config.toml
n_layer = 14
experts_per_token = 6
normalize_top_k = true
balance_bias = false
router_logit_norm = 1.0
lr_router = 0.000424
vocab_size = 3634
norm = "rmsnorm"
optimizer = "soap_variant"
train_tokens = 380500000
Below are experts of layer 3 (counted from 0) of a mixture-of-experts language model. Rows are named router (the router's row for the expert), gate (a neuron's input weights, with its number), up (a neuron's input weights, with its number) and show model dimensions 64-127. Each number is 500 + 25 x the weight over its row's rms, rounded and kept within 0 to 999. Numbers have three digits each.
After each expert's rows: a language model's description of what the expert responds to. This comes from a sample of Wikipedia text that the model never trained on.

# expert 5
router:464436513490486519493508475456503512479492505495528495534463466463524504508507503522508503465475522504508500475475503495450522526508488482484454475466501509517524522550469507508502502492534526
gate4:476525501503507483478483513504502508481499488522455511498523497525495539522521521526516475509516550487473513502479519507505487472503529488519440462524512500487512502499456509504480504501534511
up4:455511497474485504440526527486515504469461494521513494497458510518464503514503492497508469481527505538492490537502482520500511513518475508478494469450479460503528525497475493527544517511470483
gate5:521496532500519469514504472524497485537540511492521466542521507465516523459507498486495511520502488533547503488452512460504485478521509469476503496534468506536491456490459539487486478496485472
up5:525472482490525494520512493532503474526530476497534468530484515506500523505520479485498472539523471526575496522493542470483512455512534498486505503490470486546486451517477570507479479496556494
gate6:515515498543507498470526511502499517499543477501550515520475465489476525506457535486498498495489474520491534495511503493453513481485491462469473497509506477522502481455505482494516512452483494
up6:475492509453506511536489484504487493504465503519475488501548527517514459486564464526510510500510540488490487525503501491521483537519517559527517482496505518473499517519474518511478491555524529
gate7:474529521498479546455457479534460521501464476488491508525475568487487475501499552535499452534485520525504503479485495522529530484519497527455522493471496465516485460530493512519528496524501510
up7:484518468542506508492488510498516473521490445500502485469504490462506483495489517508489469547480494485502502527501484515515514499542487531480520490454513496513485481507497531520514492482527513
gate8:499486538510513487431497561478501529497518516533499474460502493559451481483442513510511512484534481494491503507493478483486505503495468487500497526506490515471492500495468509459530506484482474
up8:500499539495504484433490566465524536470535526524495481452513517544452456483469502496497514489487435504482511523477481473503528500503465502510497519508496507491509493494477490460524516483483452
gate9:496498496482525518524493497522481489505511456501505499464536512473485527450476488518518504514499487494511472480515487481493559514499519491512488547487491485504497541543486498549496531494515490
up9:516496480515492501487505495506517517492497530505487499526479494518489494514534521481483490491519521522495508525490505530491481492502491513506527466521531530493494448465507529452519480467495553
gate10:507494479553497543524470512553503491510469510472499488513514577494517513472543488483461540472472487498470517525488477505501476548516508471486469494502497511496476519515471513504547520472477468
up10:504491506470508437469536479471490510544542524479537519504495475521539512508501536458503512487518481524530533481520506505538504545500497563490464523528513498495479487488511477495462527492520538
gate11:475474486542521514487503472497503529519498483478516507482516502486481507538481498503476521537477508542497476474485467502484486500514454525505497509484511497453534548501494445490477521514501549
up11:526529507450473459514490541481500506481516530499487477517481487537534505487530494494504494507502476463501503533533514455505517495498532464489484505531506479533510501511495553507503492454493480
Description: Mid-word name pieces. Middle fragments of foreign personal names and rare words, like ik in Radhika, ov in Buludov, em in Kanemitsu, plus hyphenated capitals like -G.

# expert 16
router:505459492479478465496471472509479502492503511444509483544513499498498495530500504529466482472519519519487529495495485455503471530509527502490520496469513516475541532486486458475480530499486440
gate4:530507503520492503471493502494484528489465470500520501547515473501526520494496533528478516449477474535513509498495546529496463534532465535492538473503521451448513491472572481486518476528526528
up4:489489504497444519550574463540550485487488516469497533456472538479467494516469484488505507547497529482477471508495517490496538487471536509472465530492484518530531503508468496533483497472477472
gate5:536476416515481477499538493512493493488516466502514448505459497532482509470510548503499524439500497512540518494466479496521483480511518526483485517479500480504480485491502480508515527550546501
up5:531492426529483462506564485506488491488514459505512464518475483515500501470523542495491533439501491514523511487457488492523480474517530525481504520487498478503504477492510465511525519539545506
gate6:510452466512469490484502501520489516486488503510522506502527508507522514540522490460488510474494438532506524493482509567536521501509482510482511464536494493490504513445514464518523510465526446
up6:535438470506460480489483487524470497473481508507501487506509507486502515521509505479497516491488477506493507485496505563508521498482488509503521490529522488477529513454526478505507514476553450
gate7:504524478468479478499542503521483530508506510498494497522479525492539516444526498445475489503489542530494519511494495527464481435499539531477517478464510524497479515526494497521460467547539497
up7:455520526535476513507475476466479480521484494484511494453513466469462468517511489529540471509521465492505506517551510489524539552527479469504466475535491458500515465503494490468521532498472475
gate8:459458509513562516456516546456476527464553499538477502549496499532506496508496488546521520516520492479489487530511476482490466499527506515480501500499496509495474514501495481483517489517494526
up8:564547493489430508540485464549543454513462490472532509469503488476490504487512513453492462497469509537484491479492553512517506500481499469519492519492508495509511502494483511524481508503484475
gate9:499531513505487498487484496510498478482477515504450485523501465474522526522477485510502496520556520494460472548492454476519534456519481462519560509525479547516509488499484522515489495529516496
up9:515525456523478498501510492498472448527513557527450535492471480521513536483466490508515511457536542503512514503495494498535486469485494519560536499521490542517513532493484534517500482498472474
gate10:503522516501470482511522561538487540491491516515484475509495508469511481514525504495503499464483514510502503524492482477481486561479525493532517454516491528447495528499504486495517560522487481
up10:517491472524519517479498464467511469514510475487505519545503499512500521496465503479501508515489486518524497473546533511523503436526462504477477505482483497539507483508497536521467428483499511
gate11:461439485500477505506493529497474465517540497514488464515510485472484497517494521494531502488515491460488525506442516497512490477528528497513517490497482524505489507493497479508533493511520495
up11:551567522504527489477507460510519519477472516494529532496516518537509492472486474512492503510474522523534468511554497501469516521479480516510488485505504474507524467489517540496457498491466504
Description: Country and nationality words. Country, region and nationality names and their pieces, such as United States, North America, South Africa, British, plus sp- in spread and spirituality.

# expert 17
router:479488488510541480504494509481498543482421517549508497513499491480521533516514497514480536502477498480481467502475489460486475498470456481481488501524487517508493489493489510479497549452469513
gate4:526530500503545495518530556474507545517510533514492519526527510516503480525498537481440549471517498476475497487430509467514486480491511509521489484512473510501502447505490467559506461530483532
up4:506501484543524497491467575509513520507502526494485482540494491523503481529494505510467561494536506472527532497473542481520504462493521518518497478476485520517452494574493472526503444518482526
gate5:513461494467484474468473478496516502500537452470514489501476460507504510510486442486496526516514535453483501545509492438471520470504517493510579480509477544473497495504521507510489485493506491
up5:509540562486476526488495499506485500509501513480447464452489474505506524509476477517474530514523547505509496514526486460484539501503499479528477524495508541486513485544537459508525468506504491
gate6:558490519511522507554504543461452465459524522511488480495499524459522533502505505479510510500499515537506519576532489482506516477512452514493486524478486490495520502548494502519452520481458527
up6:476513481476467456450515472492525492523499471493512509527540498551526460492495524508527470490496476484511477447467515516492483491501531487478521466520497541508495520502498509472537467546514513
gate7:504529479505502450516469532499503514480525501496505483468505516498523487470493480493514485490486486500529502510511513515497491508505497461490539479487546493461497508515498453568484531563545522
up7:481490464524503479470470523519507503476532536441482485470499511486487485478483505515477479479502464489507486481503493492487460533548501512503566491524514525474491492514528521541530510497513515
gate8:500484509478508517533496560526466546534505494497472481527589501477484458491468474509503484500516513518473441520493466478476503524515480541522489505477481522495512561491509506480545499518511481
up8:499448514459511483526495558532495529534508506477477498526575505472482479476480503499504502491488513528456453518495489462500499515505485541527514523474468523500523563500504516496547524522488493
gate9:490477466530527485465503506509496519518526477453528509513463443494450512460479472480505506524531504521501517472447514522539492501535523467513507505495473530500561501467461476427545521535516509
up9:495506541486517512511510489458514513473494534494482462518506486497452463487533539492495525525457481547522504478561459513466521538464514546510492485439518455469515483465501534515494483496478478
gate10:463444502527516483496528513417521486484508515498519560464476467515544507496524520487505495480490495527509495502522470507434531514479528447504515510502507495492455473536504516508496491487543492
up10:495478505480495518523534537419497509479458527484509495534459479477474499469474477482470505520484499520525493540488472513511469504417459531493513525457502478484470508482484469483519552539492496
gate11:497520495544520503507547467495479487501485503516504515533478486528481544537526473545529481499511487466493482502468468507538491528504487517511489456513487498519470531494502521531492475480484544
up11:511469528500504533498452511520519510512528493515501471486506516480532464483501528476501517527503497494493517508474492516500485503497511513477480531489535522468506480521499485462511529490477452
Description: Latinate word-middle pieces. Word-internal pieces inside Latinate words and non-Latin script bytes, like ent in opponent, ib in accessibility, iety in impiety, plus Cyrillic bytes.

# expert 40
router:492522497484548496516490471502490525472495479485529536465494464489464503495493463512500530511478492452526522492469469508534473490516504487515492563488491507465468512515495503493463443477504515
gate4:520478503493474496513498497508530496499455536541482526496563550504456528495452460538530510482514497544492517477456471503476523477473463504486521522487538458505453487528485505527475445481543509
up4:500451484491463520527509505501513515514488533539493510508550561525482516497478449540534507486492505549474518484495459514484530484464453495487539525496529484500434520520482505523471454481516520
gate5:489468493494530489487540498487506495514480507539501520478473490471511512478526499506496541467509518495488485485544461535536492463525514508458533484505522493487473528490511498502466464502504464
up5:481450514483483509488520510464528529497470472514543519510464488466488498530498526509493504490531514469547499512502454478517481499506499512478487510482522525463480499486503505495554523513493464
gate6:505509508511524524481506531507472518559544502486504498500525500515465542461554557483495533490538509499496505484436534473484499474495480506497493529481479510521525505477489514553512493528533496
up6:499515516484528545484513525514494480530531523476510488522545531511454511468518545493485513515550538505478486509439533474497487477484481510473489516457504536512512507500469504543524519503513509
gate7:519499516471489513503530463513471494518510512501510497479476492549508517507523491483509477516493504503524486520481472511446523484513498461507455514506456468497526477528456466531509563488516515
up7:476507482535499482489485534464493536486460479498492478507534516474491483489450482516482533512519532503481485481519486523546498496500483540452528477529548504502488499514543483499482443508486474
gate8:494528468515467510455547518527482496466530493514507539532513511471487521564505503499492533512472481536548503530496512522528502498479526555487495482492470506488467547473537536507491516486477503
up8:460485506480462482432546490426497494484480482524471524546494506513474507519509501498481500507477494527547513496523483499508512492472561535472476508514520512525535525496540555481498503488486502
gate9:460501506527551458506506497458508543486519463499522492488532540494485535477525466478543506518507549512485502521493536519531478513437521447506458503508523494464524545480509529542508495477505507
up9:447503511511511468507479514476500497498537500537534511441496531529468505491517468499519489549533523494486465518501487523545506506478544462505454483526489512453515533486498512529527499493520475
gate10:513467516489501506475495566478511468516493504503506483501528462563531470491484513527521507489531518509507516486507496513509471497616498499473498515485469463482512475495524485505517510524517553
up10:502486559521513504463558554477533469488470494488483483529531433547501481514482503505500487487523555504503503459537479529521476493557485492488470540486495478475483503507508522483531529491556563
gate11:502504449507448486470508445458458489471519517444489425517517520464489498481521511467483508554485491454538517480518462486465525463496506453472494485512514508543468528480489522503502486529529505
up11:479523495504531464492480493491525473527504523537511544508506465518486533474513498526489461510499540512509458526497499493480561485531501502527494517484533463487532514530469509499514511494508498
Description: Auxiliaries, negation, hyphens. Auxiliaries and negation like had, has, would, not, the n inside kidnaps, and hyphens in chemical names and list bullets.

# expert 34
router:461518472520492482502531520484548498507483469500496468483495485486474572510474470478524516517494461505516474513523497499520536486509512512454460468509503476480434560489444542513497492489493495
gate4:529512505475497511476529505483518524484531467481470501522528500478454502454457506490506522527481505515498458521469489479471496508502487458514499487520539514491491568517472524534498511520514515
up4:485520489471523477487575505474536524485500520475484460526516513452467483445463520491500509507485505519514500492485459492460493510528482473526489523479535521475464555541463516499532522527498515
gate5:511527520493473502520500499446504501533483529483481502517461471479477485495492463482503538479512510505498451505514512515518514504528479500500516485487454560537480510495475524533512521486473498
up5:532492519491480504530527515512461512479529502502509517538538510477550516496446499469487491488511505530485473519485502548484513523542493507504475485502521470521484471462453470487481516504473518
gate6:551506474465491491492497476474503487524446476500455547565517503536501496488499478513484508441527481488500468482460477514458494491511462490511487498457463501485505479551506507510511490483509517
up6:585473468477475485493509510495489515478460503469459524558517513525501472524487521504486494440515497476504479488486476510465499493529497478489501454494474506487494484553505492533489494496478501
gate7:493480503520515516544492485460474474486560537500472526540520517515505478490491496473526515485520501481505506490506491493484484511503521536461549444531541465485488557530518518537520526489531539
up7:509479490514496525554505496479472484478554539509464504531513515523489476478483504480537521501535504473505506484509472492485493523509503527469545447546506456467490553531512516541511510493530537
gate8:526486465514518505531521458475537491519442506494449495480549488502527539494535444471510483473562523468508510514506503501476526463496482499527534515526507504498547483483485479526489519503518511
up8:488500551473514450447464544528459521471523480495574499512477507513467462492479538534490488514490503518476511469508468501537485560513482483465515496469495514508460534549515538521505491525515482
gate9:473445480520558501510486514501545538510503502484518486508519508497491486511489558472485494503511528530496487506497482517510490519507474465523470463513527513461477527554523466528481467506485523
up9:489552490520476522482505492492478471487506472487456504481493486513491504478476477541507505493499468453483493506522476508487526492495533531501477542465499499564537455466496524489485483510507499
gate10:495488479481529514503504486511445473530512495500498535536495532491521509524504485510480505477479491504485518487476490463544577529516488539507506496526518511457517556485507506458502491516513477
up10:498487506526469508517486562479534504468466494483485465484496467488487492498512525501518472492530514507513509498524502520481437448472511469493490521464470474550519463521496463530502508469485527
gate11:516510562457503550522479501527469511549494490535480487538499530483519511539513518473483527525501518526511490471490519523508538496506477559485538505525487487516511499491464500481503488499513500
up11:510516547459471538520501492497458474524495481536482506557484527494523514529500516481474524490502527538487492473497515519519543466515468537492530513529495478514517509484500497510517529502510503
Description: Section heading markup. Closing heading marks and line breaks ending wiki section titles, such as == Legacy ==, === RBPJ ===, plus blank-line paragraph breaks.

# expert 33
router:472467538469500516440520431502506478518509515542495539535476579467479515515490486505499485526505496547487506486509527499502462453518508510496510510487494498543517461479463452537527504484486530
gate4:486507516476517474481497527508553530506517497555495505523524463505522465518511491482483520517538478489535536484543500498503507470522482466541501487426479498539547502511501501496512475490493449
up4:532507486511494517517518474512461497484495485461517521495496537487501511503491497507494499472478522521459478526447479503507503527477516529470481519568517467459478515477525476503499544515507537
gate5:520499487470502519521572520484478571450507520540508471522492505458448531475514481482502494553487426527514469479532494493539507491474506454497490506512504461505484527491502483488476521532490490
up5:455448525536499516506498521507528440487481475444505534494536523527533485499509489524505504501481543464528500497483514496502488518501500531498509518484546525489508488478480526517535519470491503
gate6:498517517487513502488504497508491463489455562538500487493498572485429502485506520465503542479459479530543465525494517516491525470484536511514524524496511498533549452546508544524486516493489549
up6:455491512473490487505475533483488510511479532502554512503497533487487462481483482463453461515513478511539447551479528541441553472498471495512493518490527481456499489486456523500463471500505500
gate7:498475495462543503520500497519494458521466488522518498522535517499501518537445468461505477541509478516512534514523488538525513469498497483485523541509483453503507528511501481492493461461484558
up7:480501507468509517482491505512525476509502522562518499508482519529507522515522543504480477521513521518532518523547486505528499487498489532508523534495471441519508518509527530490489488512449522
gate8:499556464467505539496491548518506512510558504489509489478522496492486511512480547524484512530510493496489451489489501540508461523505495510461525507520507528457521491483512493503509466503521519
up8:509490468543487459520461544520516515492431497478484505509498492452490508509520459504562527530506506511487508520524513489516472526471535484493484552463512528537496474476525513469493540474468507
gate9:495524519454508478525473471503524520551499493526484494514472506539516495509480474475505526507528537512496541447504488512477459557509503494487530524506487536532482546486506485506509496519509506
up9:492536489492456479469484547471488492493545466489493442553491527543507519508493482531497500509526526505496554479477504457487517526495535518481504522501493512524506533488513490493487526530507519
gate10:537538480467492447520494513459487479554524518508498475482572550501476496488523516491529495512510447510514474489521525516492516559491514476496519511458497496499526475503440520504494528505514520
up10:527470505518497485507494479484503484496523468450479517523462532569539501481477512502504546558466495524470506467516519498528500511503528536479522533512467504502494428499513495509506513532474524
gate11:507499525512520492513522478494514534531511468521488455495498506521501481458476501440499480539466465481493554489511462520529517479514521506469490539438520531494489472526493498521505490505512480
up11:492472518497520509513537475486525542528500469532498468511471473506496484470496496468485472549467465477490537498492486504520509478510515478489516538454511525483488484521491483552493497508510471
Description: Adverbs and participle endings. Adverb endings and past-participle pieces, plus also, only, than, like ly in continuously, ically, ed in challenged, ized.

# expert 21
router:537554556499447485532508475501489493465519492509488493560515531466542497531451523515506477505484472480503508453472454515548493499492500545548517487469548531475484539481519490510502535469510484
gate4:496553512514496540476473486440538522486480494502510476504512483509533511533521543465512570499520478490500502517493478513525496524500474494520500504495524517471499566462511433491487554495479471
up4:546523519516514527489525503465540496484475506454521464506512536506512503523497543472543551462492491489544511542489473519536508528517526498511517514504553524518484501495516482488489525482508517
gate5:457451516521505510535491490456513486495501468518497492520497522517546474499510499496491514488529482458497510516484533526502506542530513509516493525488470497448524493453492497488492510480437484
up5:471492505484525454526450484477516512463540482507506515512510482481517501532482513487505537482540502464525493515507477537477498527526537495510475524469478515498486476487481505505486523500474509
gate6:501520488536500505515488495560526499493506539517503552515501517464544483508456511513503487501499509537523471494510493514508524527475530520495477500470519517509486454504544542468460514469547563
up6:497512496499493476487499499514489504503434484484528485519501458524514535518536498481482485499503545484487479493487516493456483497497482500552511447511497493517489539527525491523527442512512502
gate7:476498492489551476459511485550488559495472474476498502520511512467536468549532500485500476524521505506501478507450488520544505479543478520526510501491480508513510501514563504479499463480542429
up7:482492502495535481498550500548472544522473476499511503498512492484503470529511508492484453467499514476496496528484529507509480480489484537501519463483519551506503502528526515521514488501510467
gate8:471483518512473500495495453470518494505531486454473527503534450493489518505476482548493523468493518466527462522513507483481509508491480494490528493444510470489522543471511523471526488526510488
up8:488516534498482471485478482528470471490487474477442494485519447522486534499506528542478499491506533507495494459496466520482521510478518495543520494517475509519461484534499503463473504456493510
gate9:502512477506517505544484551485481524471529520539481496494488513496477472486515496419481498472516502510498541507507512466484518484440500448544481527517515501518454526476531535503491538495493539
up9:520481534500527510504506501513514478521521539467512527433509519457473489459506497509524524502445493525509476500477489530474475499508483492484525509523503528493517481502500487507490485483516481
gate10:484521516486551497499520478530487536477524494553497493507536502536493457503496535479476472503510478500503500489518484513564459541534513510487516489517514505439490521465498538499500468463477499
up10:533493485477445513493493530463516447518484523447492495467451522472506559519500461528498532456519493495461516522504505520447498461484472496508512505482475476520478453510498470507525506535519488
gate11:439491477487454495513470500522503487490494496462528498510489492494499536477492506504515489487514467512486498469492479498476523555504471518471513496457518505499505530517501496548499442548483516
up11:532484512504542505468494518482520513525520500492477498471510498502530476537499480494499517487492521487525498501530514500521512484492523505524471506536502493482454474478495514460505542449505471
Description: Word-ending suffix pieces. Final pieces closing a word, such as al, or, her, ul, as in philosopher, fatalities, stipulated, Abdul, often in taxonomic or biographical text.

# expert 44
router:505499498471482500564504524484506530494546481528522506509514464514528480502523525522499529513485448514540483490474526484512453522487510437512517521496513532458522525479499485514489483499489488
gate4:464450500467492507468480484496556516534499540525464540520517461527477508514511545488494544506490523468487492508501488520488538528510501511494505515475550532487533534508515481504499473491509510
up4:503466486465494528492457495484552521550469496502487544517500482498480443488494526490500581517527514509473470507490493491484512518504483470451527523538518528469529513502508506498507477529496486
gate5:508481503503501489498520502538511485473472505486511463543505473516561496473457550488499506488534492500431535504491510469497488490511455489531485509443498577531470545509510460433509502501480493
up5:503489540465523471523511502499499505497452495471514491498501490480564457476493524488520495518508509507482516450505489493533504512539470503515511508503559514520529464473551493467499536501477508
gate6:526485494466498529526497502508471460509470499529458548465492465515478499548564514516528505468498544478501514472511474486497498476463494486488489541520481475518494518514507481465521502528447528
up6:470523496532510470445477479509516560471527495474522448510509520495536523440467506484483507502504511533495505517475538504547526524521514528487545455477522469480506447501505487519478512503515462
gate7:504492542444507480513512486533508471540481501517481520527480523494524470516512523490478464492501509521479516472457537515472463526524474503466508508494497540454473526504480552534510503516501527
up7:510532521478532523507541554465490525509474461463542493471498508524497533491481472505508436484478498501487474466512478495497496485505505483543500496509482473494485452504500549482492470497463482
gate8:489487486470491488491496496504494491505482445509457473481531486525474532478501487519528467533513477482531495529504491458474490494516521481509509483516482501523471473485535525509465517493498526
up8:498477509476484510505493500495491523526500449504457483485542471497467523475503480523527477513513492496530492520504499509474477513520518465525496504507503524502484465502503517529486526483491524
gate9:518516490508522511482507517473526499474493461531481519513475517538561506515486515492504531522494483484542482554455473427478541489506496508488494515513525498495504551510491489504518507502514488
up9:520517481511530521486504514475508472489479460506486509516463536544561511530499515471517502517485492474511490533470506429494547487496463504486505530502513508495490562501501494501502514500498472
gate10:500497509467515491508534544459458550506503526463462502517464524530515516480482502486561509532477534528540522494551521485518508533483489498548536498476488524538514523510516485503509507488481490
up10:496506514497473487498481553490485512472523456471483506527506544510490505506492494455512520479496547507509479496506501487525487522484530482518508538547525542570490497507490506572524479505491448
gate11:467521506480524431537495555519484498487479516527525477486546515468521487551489487482513509514486475450545476535496549487482541506480478439483506530505512483481545515514515445469501503470507530
up11:526494494515462567458499472473528499489520481451454531512454489526471499458504528515469494498501530556476496472485471521527474498510520550507501453507480517522460498491492539510521497535503469
Description: Word-internal syllable pieces. Mid- or end-of-word syllable pieces like on, an, in, ar in names and taxonomic terms, such as ceremonies, Pogonichthyinae, Boca, overall.

# expert 4
router:472522517475517525520515516533493514517497508492532467480512524498537494499540535506495459506468476518524431482522509456523501513512533466511513461520507516465517487509525460481550516530468519
gate4:552483496462571491532519455471429492500485531504510509492504472536518469507480501473517454507519490489500478496528504478482478537480556474522462493451517534520510535502511495518478470506483491
up4:532491463460576472533504431483432467502498539544459534481501511515516479514499529490513488515475487492512487484566522461494486545479530466545470507456523516521518512507522473475480488505462481
gate5:457527478497526456501507461527530557504555482499525547497477532521495461512471547463516484519508506497531516539538496495514493476525463510487512504505489509524497490457479472459510531506478483
up5:453535488490546456485511467524530499490545470502529523500478511514513486536483527429494484519520479512538533518535495505525507468515489497477501510496485506517504481486483465461501546491498508
gate6:503536493481517468474525500494500518517522517514517518522463480526504468476515518523491508492512442509490497478481522476491509516504468473513480494516531475463527494534434484460500504444491505
up6:548460515494452505514479493501501477513515501508515435535529480478490519535494505481518517486520492525503527493548495470514499522517515483472515483476447523532515521493509458497501481544482484
gate7:484552464488532488477499531503484491467507507461463489462512520482489487498484480518529481521543495483465575448486466467489466482506487532522481533513526506494501466545512512512470487506503543
up7:481564475477519483498479519501508477451541514494490466489495522481493481495476484525523486536554499478488554456478475492503459483497485492502482530508528528524497490549521514490460485518489487
gate8:465498488515479518506523463528487469490489566514486450507463478488543499491517552501504479484517479509516500476463493502505535514512511491454474483501497518521499475506486474487488522531526519
up8:526509504518569484500472522467524518483482470470498549514516527493470509503504428516485525505504529473493510497523497505509447489490506483529481536522502506467492510506538528509515471478465504
gate9:496521484549469505501520489540513475502493538468517485476476494491486500532555466515541506519499490501506510523473476549491504537498522505468511522443520491473498523538513520491529466484524525
up9:547482434502522539467493495508493505525484462515473486489521500497482453483427492530478481528492480496517491525510482480512497495492502508526531483541455564519517522460528477510483534513543503
gate10:472541483555450509503477521502554505484491479501488484495482500423541489471507489489490504487479479518471462504482533465489498532539528506533456510478488477508478469510466505511475526469496485
up10:520533487507446488479508522446555515507503502537535491503487521491570494501469514512521522515507483487501492497489545490502515497533490487515469511502468531522493500512489520489482454466510461
gate11:509500461519510501516513488499523509454499459489497489486524513531460502535477494547529518518464480531470490497503503515515525540494495517530506515499479488496497497530510518453518503510472524
up11:501515470527490484529516518518516510479519466472509465506512486529478524529452483520518492528470492533508486513503493502504534539505508517513495513488487467476499464503503509448497510503480520
Description: Name-final vowel pieces. Word-final vowel pieces closing proper names, often foreign place or personal names, such as Grande, Pristina, Lajeunesse, Claude.

# expert 28
router:501550511521493493511516507482512549495483505536504449504486476510500501499496526498485512496463504520508453472504500491482538520486506509470518503568513483517476514507500517523485492498521455
gate4:542484500518496486522529526537492528502485507496487521502468524529482503499499466525548469529518511491491528476545499543503502498509481490487496507509489480499466505457473490532486514496494470
up4:500528458485483517483542515525554468456501483501499505466540524486525510458479490522488496458468479512528535492484470524483494525524513519471466438463469550504540510476456490471488539559472488
gate5:480490469482527440537479498496445499506534488493554476496487505514487460450511531508529510511530477526529506499484510502516513487513559477513521439523499494519508518477484486527533505490477526
up5:514498548465490517484466500507514491523515491519517496483483505501458453506505482516526533482527490551471477521497545482535510504480473477527491486511495464517515510495522530451485486514579532
gate6:484473484527451448524524511520504495568496467532466515513525529482496521525483505533464498456494485507513520509469467472458468520515463479489496476498482482557524534501518478485464523468470482
up6:503509493538502515484498524525544485520487484534460466501531523504535514481531510521480489511459509476525495493510499471492453481493490485527529475499527496521469493489539527441519540522504490
gate7:544490519508480492504475546541497523527428516480506462512501496474521504497479503463527536478518509469493451453494501535463473545532478506497465517518517539473542500491510527530494499516525493
up7:539463513489457541479527503489476487514481524507456468497469507499512461511570463468501519459511517474507469520501482506455503531515480495511463506522489491499519526488508529483504483520467521
gate8:506475520474481524458515525475534486477465485482488472466528513494498485499475500454544481499525498457495507504512513498464500533436481480499530472485469479511515480487540491510503501491486546
up8:515490501527490523470506555470523513498512535479523500451484532538516502539500481496494518510497484535499461534501486537541487476522504452490470505478509523491487536509485470503508542546500506
gate9:485460513583499514478492460493510510496489532542500515497470509514504521457489489474530481554462466547459460477549498529516451514488509473506490517508511454480498504473503499477464504505510467
up9:505534516463522517493483482467486498525455517492480526521456481499475478529472514537477533504499480527524492513483498463474500487533488526487498460469505522498471527505507517507459499496477505
gate10:462519508511475492477476500519495495512516491494488514504488530549496536514536533487545493482461504479501447531482466491453522485493509537501504532477512519474493513492518506493524561481505440
up10:454520504505481499480476486506495511499504488488494523498493525522492526507531510497545473475471522470492449533476473482452517489496520555506507532479474522486494514482502503479525530487500455
gate11:518500555515518497473516507490501498519519535550499510457508488475456486490500510515482496497505533493489475480479548467502460467489560493512508505463489524474462509513489509513509551513495483
up11:491483492539479521456498483554504509540514448474521512526468525506525512505515460482538498498517552515488535493476506556540509531493488479542488524487528501554512515490488499484477465517518520
Description: Short word-start pieces. Short opening pieces of longer words after a space, such as me in mechanized and meaning, meas, vis, Pol, plus the pronouns me and we.